Experts of a small language model.
Experts: 6 picks a token, a softmax router.
Below are experts of layer 6 (counted from 0) of a mixture-of-experts language model. Rows are named router (the router's row for the expert), gate (a neuron's input weights, with its number), up (a neuron's input weights, with its number), down (a neuron's output weights, with its number) and show model dimensions 0-127. Each number is 128 + 32 x the weight over its row's rms, rounded and kept within 0 to 255. Numbers have three digits each.
After each expert's rows: a language model's description of what the expert responds to; "gets" lists some tokens that make up at least twice as much of what it gets as of all text. This comes from a sample of Wikipedia text that the model never trained on. Tokens count by the router's weight.

# expert 21
router:136118092181106213184171109203126171092020141092061113149106121162060110101138170135138121070121163149091078104153154108116169117116139111158159095130105145158175109152135134108097117165122166138148125140066146134159113129100156112113150092134088153097151132145089138073157138144136196123110105087143160157105144130169113135115151093095119096137157168124070150102076173123116103078115
gate1:181145118100105186123096127121129138155142127144052165110149125149075198080136138127183040151116082172073108126127171146106091119140131156112131123131171158179164117121064133061075092122161105079107098118110086144082120152145162110114156111095150125113113088117147138091110136123133170144105151120117130077099152141172115148099095131164078092068125133121128150177173161205123104198101
up1:152137139098114208114088110112134158171108121185083134150176175141106165063135102138171039131124124150123113140142150112162133127140166143129082122080175171185138104136112133082089110107118118072126109130133136171105084116165194078137164138115151128150106147098165169089100111155120123185123117072083061110134134099162074105093118145144072095085077098121117142135194144175135099166100
down1:148187150149131142154136122127107187215105119139178109122132171095157118159042130085140180123085201128171153084099136120119147088084091138147134088177114129088098114089166100172155186120134091165157091114162131146130119173136130139083123173139087114129186127155148176125125134105159144128143127136130199105108190128070086140164072144111139150163137095125109202127146071125144131135091
It responds to: Single capital letters or short capitalized pieces beginning surnames and foreign words, like Z(immern), M(urchadh), B(unning), L(acerda).
gets: " L", " Z", " M", " m", " S", "5"

# expert 54
router:090154139116186159154155130162157150116094119102163179175098145089129137085151145145158152129078115157107092090157184146068159153155121197092149108133102146151155155098171130087092117143167089155177132127153095126166188166132171083110199143131072154117144142175158105079080086159165189091114090103134149195081196076158132147092160130163113107127146117098114147141157119132120148109136
gate0:129094138128128109127158158097118159176094136132198127161148068106128163117132095218110119125134131124132124156155128116122110020133141168113118193108105122174174150146113140050161131087049131127124111107131113110119111156143077133098125150106108107066112084168112119126164125148128159120132132140137111152098119063121071212110151168139106121112121133129123204140213120054153108128150
up0:134157153098135154195108109149174135100128088110073067133089137182155108136120141146143142100075118200149095123170116136128096164132124132138102084113128077163114099098121153174141156195109104155128157160057109105120175057153164108127209145164166184129115150143088063128091130138147136218135160059094137140145128125112136091158123124162132110151138162143130130072116127155115162180082
down0:123108148135124040108131121048143102101098129161128111139156120145088140136073124132107159106122130191102142123093121121106118180170100151088114141155202196136090154137085157142121141159107110165121177093162115061117184135133160106089096096133135167185135145132067178173075118176140147114116142079104133119135112169104127103104143076069155080093088165137202132134115121140068097098128
It responds to: Last two digits of years after 19 or 20, as in 2012, 1991, 2006, mostly in dates, plus the word century.
gets: " |\n", "09", "10", "12", "11", "14"

# expert 14
router:105193087095153137205111104156142177044116161140114154113118115135136096062096086097118115154098149091083111182119148157126108125112163082128099109167163149145153108158154086117102086112141137115119085188149130100150103159091133101113105138124158196147125134200127180075140184104173163150141135173151073144094131150189111127081123091103085144114166110096123156076179087115164116158135
gate0:150090115092115172131165138147150156085085160111132097129121119199135104164107115125086122160116122089064204098165122100135126122063106144140124059105104062087109177181127170117116116120121169105142102098141061102158100153102154081156081098184108146136145090189126142142178120095098167178160169134173139121115123123147103116118085083116113099151054072109147179141129115098138171085128
up0:127124189111149178164139156136189137121095188107136126094125105150135109151101139154099094117089127156143128113103161136106123103075146162153134057085150124074103120145148158168134155121158154110139055153148095084171096173129122120101149153112122131155108121178145130114177098052095116134177162136117103067136133088096114183094120117107138074149050051100158078117154074092184183112112
down0:103145171177115145106127085153102135096126072111160120125148092155110151146132138106122104175115158084131134111112097192112134072155139047129103124125155115140066134129189133106093189121169076134143163102109126109140132111113099108098084131118128165134106115083155113169121136109190143149094237107109168051098162140150071150093144105119093152161205103160205123092158119129129155164150
It responds to: Month names in birth dates and date lists, especially right after an opening parenthesis in biography openings, like (March 17, 8 February, May 13.
gets: " ", " May", " March", " April", " August", " September"

# expert 38
router:146104147143183075160149101091122125056110133061080130145127186125096095176105093089165166104142121064121107112114208110149104159155132089107061100090137081075155096188153100082137138086122139117130072159102122107153081110142114170150083100158070159193161129088146143104132192164093145080158150172128130142108087137135147086116116107119160096134166133150115103099141126092097137120145
gate0:110170142135110125113156095180094124135154153116146109175082127109102094163110092111118083061137106134168174143095122109066158166153158103115075157122156121133165095101149133107100149148134096114131165121128162088133161109113132120136118067117119110168119142115086099177186114139112125138128105122107160100255146177162109067110120112106080061199132186113172081130173186107109140077137
up0:148165177092177125164138135148152112137101145135127082082098132110166106110085165128182086124109101122102119108176139138134075086095098118145163141093133090114051140138119117206092125089134112178140037209116132127116083155118154107156117177087139198142154087132125147106118168047144123133124167115179165108101123126124117165162142188163126106136162062107158148165120077139169128120146
down0:183137151161125138175191110125088180061144147164100140121126104139147131122098129089099145081151127142159097111134153178166113093084128124147055141070166106096135142107164062151081102134162045119135125109162137151129155138134116098125168082168157090151096142104162165125097148172161110147127106159131122091119136174125111079132040174124189088134153140178114096204105129088116150131177
It responds to: The first token of a new line or paragraph, such as list dashes, D of Due, numbered list digits, and capital letters starting names.
gets: "-", "|", ".", "r", "B", "D"

# expert 51
router:122113145146117192193170094185095182122068152107073091126081124135044094096144118112136147054118156119099082098171142131131171139110165111134144094169111135155153125143133097098095087176157158175108125164076146108107092133120165094115105086112116157092165116155062167086165124123117178103093075120136186164169165111155114154117123087115130100167148159138100144094059135102139120099108
gate0:095097124089032139142122146072148139172134133082103044058106107134129122097163169105153159120153081095103108182099145172111109135118122150187143136077128109126066128110086098149175099122149183089129159158143120141171129110191118115127100116132150084080116089145133151171116119132155134160162098155179106088116125140112102162201126151157146167117145110106114066173147116100063142181103
up0:158138156085048134169134172125121118142099115144116084100088051148133100111174197104131115157164120119114098165083151106108094124185108122179148162106122190120069129137101080109161121127136195102122161140125162096127177044229120093142135129119163073108097118148159128171132134114128078171151106123148102105154117155111113146152144149150186091094084083094126115169110155163142137112114
down0:104169158114134117170071100157085131163134121085095107158114123132103116088214177145126112121118157113092089175130109116133098167096101073189150107128143122117133175153165115112149135074108177156181141147110115113168131128148122126157143145160107135132106162169140095171165150104167113160143181198142198189141143131129170133091133108129190106189083128134074079195143101179120164191136
It responds to: Middle pieces of surnames and place names (Ferrari, Carmichael, Zwycięz) and digits inside numbers in tables and lists.
gets: " |\n", "14", "17", "15", "a", "2"